Below are experts of layer 6 (counted from 0) of a mixture-of-experts language model. Rows are named router (the router's row for the expert), down (a neuron's output weights, with its number) and show model dimensions 0-127. Each number is 200 + 20 x the weight over its row's rms, rounded and kept within 0 to 999.
Before each expert's rows: a language model's description of what the expert responds to. This comes from a sample of Wikipedia text that the model never trained on.

# expert 60
Endings ing, ed, ated, ized and 's closing verbs or nouns, such as fast-grow-ing, climb-ing, dribb-led, cathedral's.
router,184,213,216,214,251,190,205,228,204,223,215,224,200,198,217,212,213,184,160,206,167,192,202,208,204,229,232,226,169,211,183,182,182,222,204,186,220,202,200,200,190,199,170,219,206,154,208,173,201,217,190,234,201,192,183,197,185,213,187,230,206,225,196,237,188,199,189,161,210,191,232,200,206,197,231,201,230,185,199,207,187,177,217,212,187,198,189,176,233,186,182,221,191,201,218,226,193,197,180,192,194,210,171,209,200,164,203,226,243,196,223,217,202,213,199,181,191,176,225,176,185,163,245,183,166,199,152,209
down0,172,193,217,211,176,195,191,215,202,211,230,181,224,187,220,217,215,202,217,219,178,185,211,194,223,211,185,197,202,214,204,211,241,223,221,218,213,183,187,189,167,192,215,182,160,180,199,176,213,165,205,190,184,212,194,237,207,172,166,158,210,216,205,194,180,238,190,148,207,194,180,190,220,226,208,156,198,199,211,225,166,236,202,208,199,167,216,203,197,183,193,201,232,181,195,196,204,198,180,221,159,215,209,185,189,212,217,245,224,202,178,221,213,213,180,175,210,222,203,162,232,180,194,206,189,217,172,194
down1,198,183,175,226,195,229,195,203,215,204,176,196,199,182,192,212,197,243,236,220,196,185,185,185,228,191,198,188,177,192,193,211,179,207,221,222,161,235,209,181,208,192,243,195,185,190,161,248,171,210,200,210,208,207,206,205,221,207,212,173,200,196,237,199,208,194,212,166,188,158,193,247,204,251,188,194,180,225,186,229,187,168,220,206,176,185,214,224,201,172,173,169,203,165,214,179,220,171,211,205,200,212,180,196,187,166,226,194,186,193,217,232,177,207,186,211,215,226,211,199,200,193,212,211,187,202,179,208
down2,215,190,184,183,194,190,188,186,233,225,195,208,253,247,214,184,180,189,218,178,212,165,192,195,200,198,215,207,155,171,213,200,186,209,188,210,206,201,205,202,239,209,182,205,195,207,183,220,174,175,216,222,215,172,210,236,169,187,218,200,179,182,210,197,213,160,195,159,177,216,201,199,187,212,174,186,207,254,205,201,206,201,216,183,193,181,196,222,223,189,177,208,240,205,185,223,213,195,225,174,191,174,210,216,246,161,235,196,222,189,203,198,211,233,193,202,167,178,208,196,223,212,203,186,199,229,193,187
down3,187,177,199,218,195,208,219,170,189,196,204,220,211,165,220,207,193,222,184,227,211,205,189,189,196,181,214,190,236,180,219,178,175,173,171,181,219,189,179,191,226,180,211,189,184,181,246,219,204,205,218,221,166,207,229,232,174,211,202,157,178,188,249,215,182,187,203,190,174,191,240,218,179,170,207,201,219,234,216,205,222,161,245,213,205,207,205,173,178,234,203,194,194,222,192,223,214,216,170,221,218,190,217,178,196,202,184,235,211,201,183,196,179,196,202,201,188,209,218,205,193,198,197,190,200,157,164,191
down4,170,189,212,228,222,187,226,210,179,205,223,163,221,224,176,214,185,211,225,170,189,218,174,203,175,180,210,189,237,196,197,199,209,196,180,186,217,196,170,201,260,241,195,175,172,210,168,214,211,196,189,203,226,222,201,229,224,185,209,209,159,172,195,178,203,199,205,191,208,207,196,210,193,205,210,180,192,183,213,195,208,183,184,206,216,203,185,207,171,198,187,196,206,214,189,212,191,210,204,171,167,199,206,176,214,220,203,178,198,182,184,176,193,198,215,191,202,220,240,254,198,238,162,225,231,155,230,204
down5,188,194,214,193,171,208,178,180,195,208,188,180,211,176,214,205,212,187,240,215,180,199,193,229,213,198,200,175,183,209,224,234,217,270,212,251,197,193,179,196,160,184,197,194,222,231,209,211,229,214,193,183,218,197,178,195,202,166,159,187,182,216,200,209,178,221,197,178,245,205,177,194,218,200,201,191,183,203,210,213,173,219,190,204,191,188,187,209,205,192,227,201,202,169,196,151,200,175,195,202,183,201,219,216,196,213,190,199,241,196,198,224,205,180,203,185,213,209,180,174,239,178,238,216,173,225,176,178
down6,171,207,169,211,215,186,192,196,198,177,203,203,203,220,185,215,190,213,212,239,217,202,209,172,217,203,214,187,209,227,195,192,187,194,171,202,175,192,216,204,213,233,206,233,195,166,160,208,211,210,179,229,207,212,192,226,170,210,214,185,224,213,192,180,162,238,197,221,147,184,192,169,216,170,240,192,228,199,185,191,179,203,208,197,178,182,217,190,205,192,185,200,238,215,233,170,207,211,224,194,199,235,166,214,212,169,176,215,207,239,201,214,218,229,179,179,198,201,173,192,221,210,175,172,203,233,179,199
down7,219,199,199,194,187,156,237,200,185,189,182,221,200,199,217,203,188,185,219,191,190,227,176,169,174,185,219,226,174,199,202,205,205,216,234,211,214,214,200,201,235,174,184,164,224,193,210,211,211,162,225,173,185,209,244,208,175,228,203,216,237,201,202,162,216,196,198,182,176,198,196,198,200,186,192,185,203,215,178,228,222,174,225,234,169,198,221,237,163,150,211,224,206,197,178,224,231,191,190,210,216,175,201,218,165,188,190,218,233,192,218,216,209,195,204,208,200,164,179,210,198,202,196,179,219,179,190,202

# expert 56
First capital letter or piece of a word starting a paragraph, heading, quote or table cell, such as M in Millionaires, Sch.
router,178,199,198,216,179,213,196,207,215,197,224,212,173,219,219,201,202,160,189,209,211,196,188,188,201,199,192,208,184,196,232,197,199,158,218,184,201,208,202,203,185,178,189,212,197,197,208,191,243,194,195,204,204,207,221,192,225,204,249,208,214,174,201,198,182,199,215,196,218,165,204,198,191,218,235,235,194,207,210,234,197,176,205,188,206,233,231,160,200,227,188,169,214,207,196,199,175,164,185,197,198,201,153,170,200,213,192,206,199,213,218,221,232,167,121,193,209,231,193,191,151,221,188,211,182,205,219,170
down1,215,206,210,188,193,218,184,185,183,156,244,187,201,192,194,239,228,216,216,238,204,203,212,209,194,209,240,199,204,192,194,228,188,198,219,158,205,223,205,192,236,207,192,163,182,186,225,196,248,195,217,160,176,191,188,190,188,177,173,198,244,192,185,207,195,185,174,184,233,190,214,204,225,229,213,159,194,216,177,199,176,175,192,184,206,242,220,195,199,188,193,201,212,187,193,180,194,200,204,213,209,209,171,189,210,204,232,212,182,170,182,194,208,218,213,223,167,217,200,163,180,238,216,189,194,178,201,217
down2,222,194,179,208,213,184,206,204,194,149,231,205,181,235,196,202,194,176,212,199,208,218,220,178,206,205,194,221,217,187,212,199,187,170,235,195,209,169,225,186,185,202,199,167,196,192,172,182,269,236,203,177,175,187,242,186,171,185,203,204,207,186,202,212,207,183,175,193,201,202,219,168,188,218,183,215,178,191,195,212,192,169,212,190,206,226,208,212,224,179,207,192,207,214,200,203,236,158,194,211,192,236,153,206,205,228,212,205,198,202,179,226,198,219,189,222,203,213,219,164,207,223,211,166,229,204,203,162
down3,181,202,172,228,213,199,206,178,167,205,198,203,193,178,219,153,182,228,220,173,186,199,199,205,174,224,186,225,163,204,204,216,211,226,187,204,208,176,182,203,191,237,203,210,223,251,168,214,206,213,224,222,207,194,217,203,197,184,217,228,166,193,195,187,209,209,188,193,213,204,199,210,198,176,190,150,189,201,191,238,205,206,190,178,205,199,178,180,165,223,214,194,210,213,213,193,216,197,194,203,201,204,197,201,204,202,255,226,222,225,226,179,223,198,204,146,180,168,164,214,200,199,241,211,226,173,176,203
down4,224,155,225,223,196,257,210,182,196,199,217,196,175,180,250,177,199,217,174,203,220,216,205,201,203,196,187,208,210,174,222,219,199,189,224,219,205,209,167,163,216,180,212,210,202,175,167,249,194,220,176,221,189,200,179,219,205,192,198,205,188,193,195,173,184,194,213,204,176,234,206,218,202,191,218,204,163,199,192,226,180,243,222,163,194,187,202,174,201,171,183,191,200,228,216,195,183,201,173,196,222,193,173,169,172,209,192,182,207,206,205,209,223,189,177,195,187,225,196,184,197,229,209,169,217,201,196,248
down5,221,201,179,199,226,189,202,185,192,177,246,157,219,199,154,217,218,180,152,215,174,188,226,212,213,188,236,221,213,191,202,199,200,191,203,224,239,201,209,182,199,203,244,197,191,191,210,217,239,204,186,211,214,180,158,211,198,215,174,193,208,198,182,207,168,191,207,201,189,197,224,185,211,218,204,197,232,191,237,212,180,203,199,162,206,211,231,224,199,195,188,186,207,201,166,204,184,213,214,191,207,213,153,181,217,178,194,190,185,216,213,172,220,186,210,240,202,196,195,167,177,217,217,174,200,157,226,202
down6,168,195,186,194,208,184,173,201,212,196,191,187,215,226,193,210,193,177,202,203,227,168,202,244,221,209,193,202,160,190,234,197,229,203,183,218,205,180,198,166,211,200,198,206,189,172,218,184,153,214,194,233,191,192,241,247,186,189,216,220,217,209,186,220,200,182,201,205,173,193,213,192,216,165,217,250,202,199,190,190,243,210,197,180,224,179,241,186,207,250,215,230,200,169,213,212,194,228,219,191,194,196,181,186,207,164,232,205,178,185,207,182,213,187,193,173,206,193,176,226,192,199,214,179,203,181,221,184
down7,152,216,201,203,199,197,190,219,190,226,206,211,177,203,190,202,198,176,184,211,201,189,189,218,209,209,218,237,201,221,230,180,193,201,175,197,199,237,230,179,173,167,202,205,160,198,221,207,214,170,192,162,207,217,219,214,214,222,188,228,185,194,209,214,161,194,163,225,193,177,159,228,161,176,221,212,201,200,213,218,206,198,216,179,169,176,180,179,197,250,226,215,259,194,166,193,190,216,222,196,213,184,219,198,174,200,191,202,214,216,198,190,187,202,201,201,209,244,201,197,217,199,219,202,219,197,202,164
down8,208,226,185,184,184,216,217,211,210,221,182,194,195,207,192,191,191,185,211,181,199,178,205,189,218,216,234,241,178,171,173,231,216,168,161,183,187,191,186,192,194,177,211,183,204,247,206,206,193,188,196,199,195,165,209,207,220,188,186,224,171,232,227,149,202,198,186,199,206,191,241,208,226,184,189,168,215,216,173,226,201,178,199,216,226,206,230,191,186,181,174,207,180,205,188,241,203,187,234,177,209,205,160,170,196,178,215,184,218,211,184,172,220,210,165,193,219,203,227,211,218,184,219,216,226,205,232,190

# expert 8
Word-ending pieces such as ant, ies, ry, ing completing words and names like chant, reluctant, Freeport, plus table numbers.
router,190,193,216,210,196,198,232,166,217,206,178,215,219,196,223,208,221,175,198,206,188,228,200,199,197,210,209,213,183,219,205,241,166,176,211,193,191,218,187,199,209,214,170,203,256,199,226,205,221,226,221,233,180,220,226,184,204,233,194,163,190,215,189,207,198,192,234,208,200,168,194,230,205,206,191,220,222,211,176,203,219,158,184,206,140,201,210,204,196,192,212,213,180,182,210,210,187,188,180,193,196,190,201,217,207,175,178,232,226,237,221,182,207,189,174,181,222,164,209,184,172,200,232,235,213,239,185,195
down0,175,190,199,158,202,194,205,220,196,176,201,185,192,230,180,185,168,219,183,182,234,172,191,245,184,200,195,191,229,185,210,178,223,214,198,213,201,172,200,188,184,192,225,223,218,197,209,210,190,186,185,175,216,212,183,194,179,190,174,208,227,206,202,225,222,182,203,186,211,219,188,151,191,205,183,207,232,230,205,174,192,233,252,214,217,194,185,230,196,198,213,205,157,228,193,216,164,228,198,215,208,190,180,196,190,195,226,233,219,197,189,198,231,190,237,196,169,213,188,199,239,178,218,193,204,188,159,223
down1,216,222,236,234,190,187,181,230,207,205,229,182,174,207,237,210,209,234,186,230,230,226,212,169,190,208,194,209,171,218,199,199,189,199,222,209,211,172,180,173,247,195,176,187,170,196,211,234,220,163,184,187,186,213,195,223,184,178,199,199,188,213,190,199,203,193,175,191,181,192,220,217,195,195,189,209,201,178,205,160,188,204,198,202,203,163,254,191,212,227,190,197,210,182,190,181,192,172,197,184,178,218,184,193,191,195,175,214,232,218,239,223,217,220,222,193,216,181,229,208,168,211,177,167,184,227,177,184
down2,198,206,194,207,158,215,187,207,187,199,180,188,221,204,146,199,230,198,215,186,211,219,155,200,228,187,174,204,237,192,208,159,229,196,179,196,211,223,200,216,192,179,213,195,203,251,191,189,198,182,193,199,203,177,187,226,212,230,228,215,186,239,180,197,202,157,201,233,204,227,212,185,173,186,184,195,186,147,182,188,219,219,201,167,183,195,186,219,189,218,216,198,200,195,192,180,212,185,235,197,196,180,192,228,186,216,206,239,169,231,214,207,196,193,210,189,226,199,188,188,205,210,189,183,219,197,249,213
down3,169,152,177,205,200,216,160,163,164,212,230,188,190,224,197,180,213,190,186,259,203,204,188,198,242,234,201,176,206,221,187,205,217,194,194,152,167,184,216,188,196,183,197,223,197,188,193,188,211,227,192,200,225,201,193,236,215,186,199,239,220,172,191,183,220,184,201,191,194,183,187,184,187,190,198,179,198,205,233,235,237,218,167,169,227,209,206,227,204,176,199,217,206,215,227,221,181,213,208,209,196,217,215,170,192,198,211,206,202,169,197,204,206,203,204,187,228,213,205,180,199,192,199,211,151,201,221,211
down4,206,200,196,188,204,208,227,197,218,210,217,233,184,202,189,191,204,157,199,203,190,191,232,212,180,193,210,207,223,215,182,178,202,206,244,212,188,188,223,176,190,219,198,221,207,209,197,185,222,175,161,224,218,200,237,205,175,174,181,213,232,228,168,209,203,198,166,174,208,203,220,201,184,201,187,175,226,202,170,217,194,193,216,176,196,215,223,198,178,156,200,216,201,239,187,215,205,183,174,176,209,215,208,166,185,181,233,220,222,172,227,172,204,216,186,186,188,201,211,240,253,194,199,197,205,206,145,194
down5,218,210,194,212,195,177,212,220,209,204,207,222,200,224,217,163,203,200,177,223,200,180,172,167,185,195,169,206,195,195,216,193,191,235,206,226,181,183,217,166,211,181,206,191,193,248,190,194,150,223,181,202,175,213,199,160,197,173,209,170,205,229,223,216,205,223,225,204,203,201,187,206,183,202,172,178,196,231,162,235,220,216,193,213,234,194,227,191,214,207,210,147,236,205,190,239,193,192,176,186,170,183,204,200,222,193,217,193,199,212,179,212,212,205,173,241,206,195,175,200,212,186,158,189,202,218,202,211
down6,165,200,183,203,236,203,209,198,228,218,229,205,216,207,169,207,178,188,174,184,216,206,226,201,194,214,202,152,165,167,188,210,216,202,164,207,188,211,233,192,202,196,187,238,165,201,195,215,218,246,166,184,190,207,180,205,207,176,180,213,209,222,197,248,213,204,220,185,181,193,209,193,181,208,218,209,171,177,184,235,207,181,227,190,218,197,187,202,241,188,209,201,187,213,191,199,198,215,184,211,236,222,230,168,196,217,180,218,203,202,215,183,195,168,196,190,234,159,175,214,208,167,172,195,227,187,194,205
down7,250,199,192,181,171,205,202,218,187,220,153,204,186,207,224,208,210,233,203,152,181,220,190,213,181,193,217,222,218,196,206,206,214,239,182,200,191,200,179,205,197,225,194,208,191,188,158,185,203,191,165,224,180,213,202,210,212,206,204,215,229,221,209,184,219,201,208,199,244,229,189,195,193,200,190,172,164,215,213,216,217,200,182,215,216,209,181,203,196,205,192,200,185,175,200,182,196,206,175,234,208,154,237,209,173,217,199,234,200,209,178,200,187,191,218,221,177,210,162,179,237,185,164,216,152,196,209,171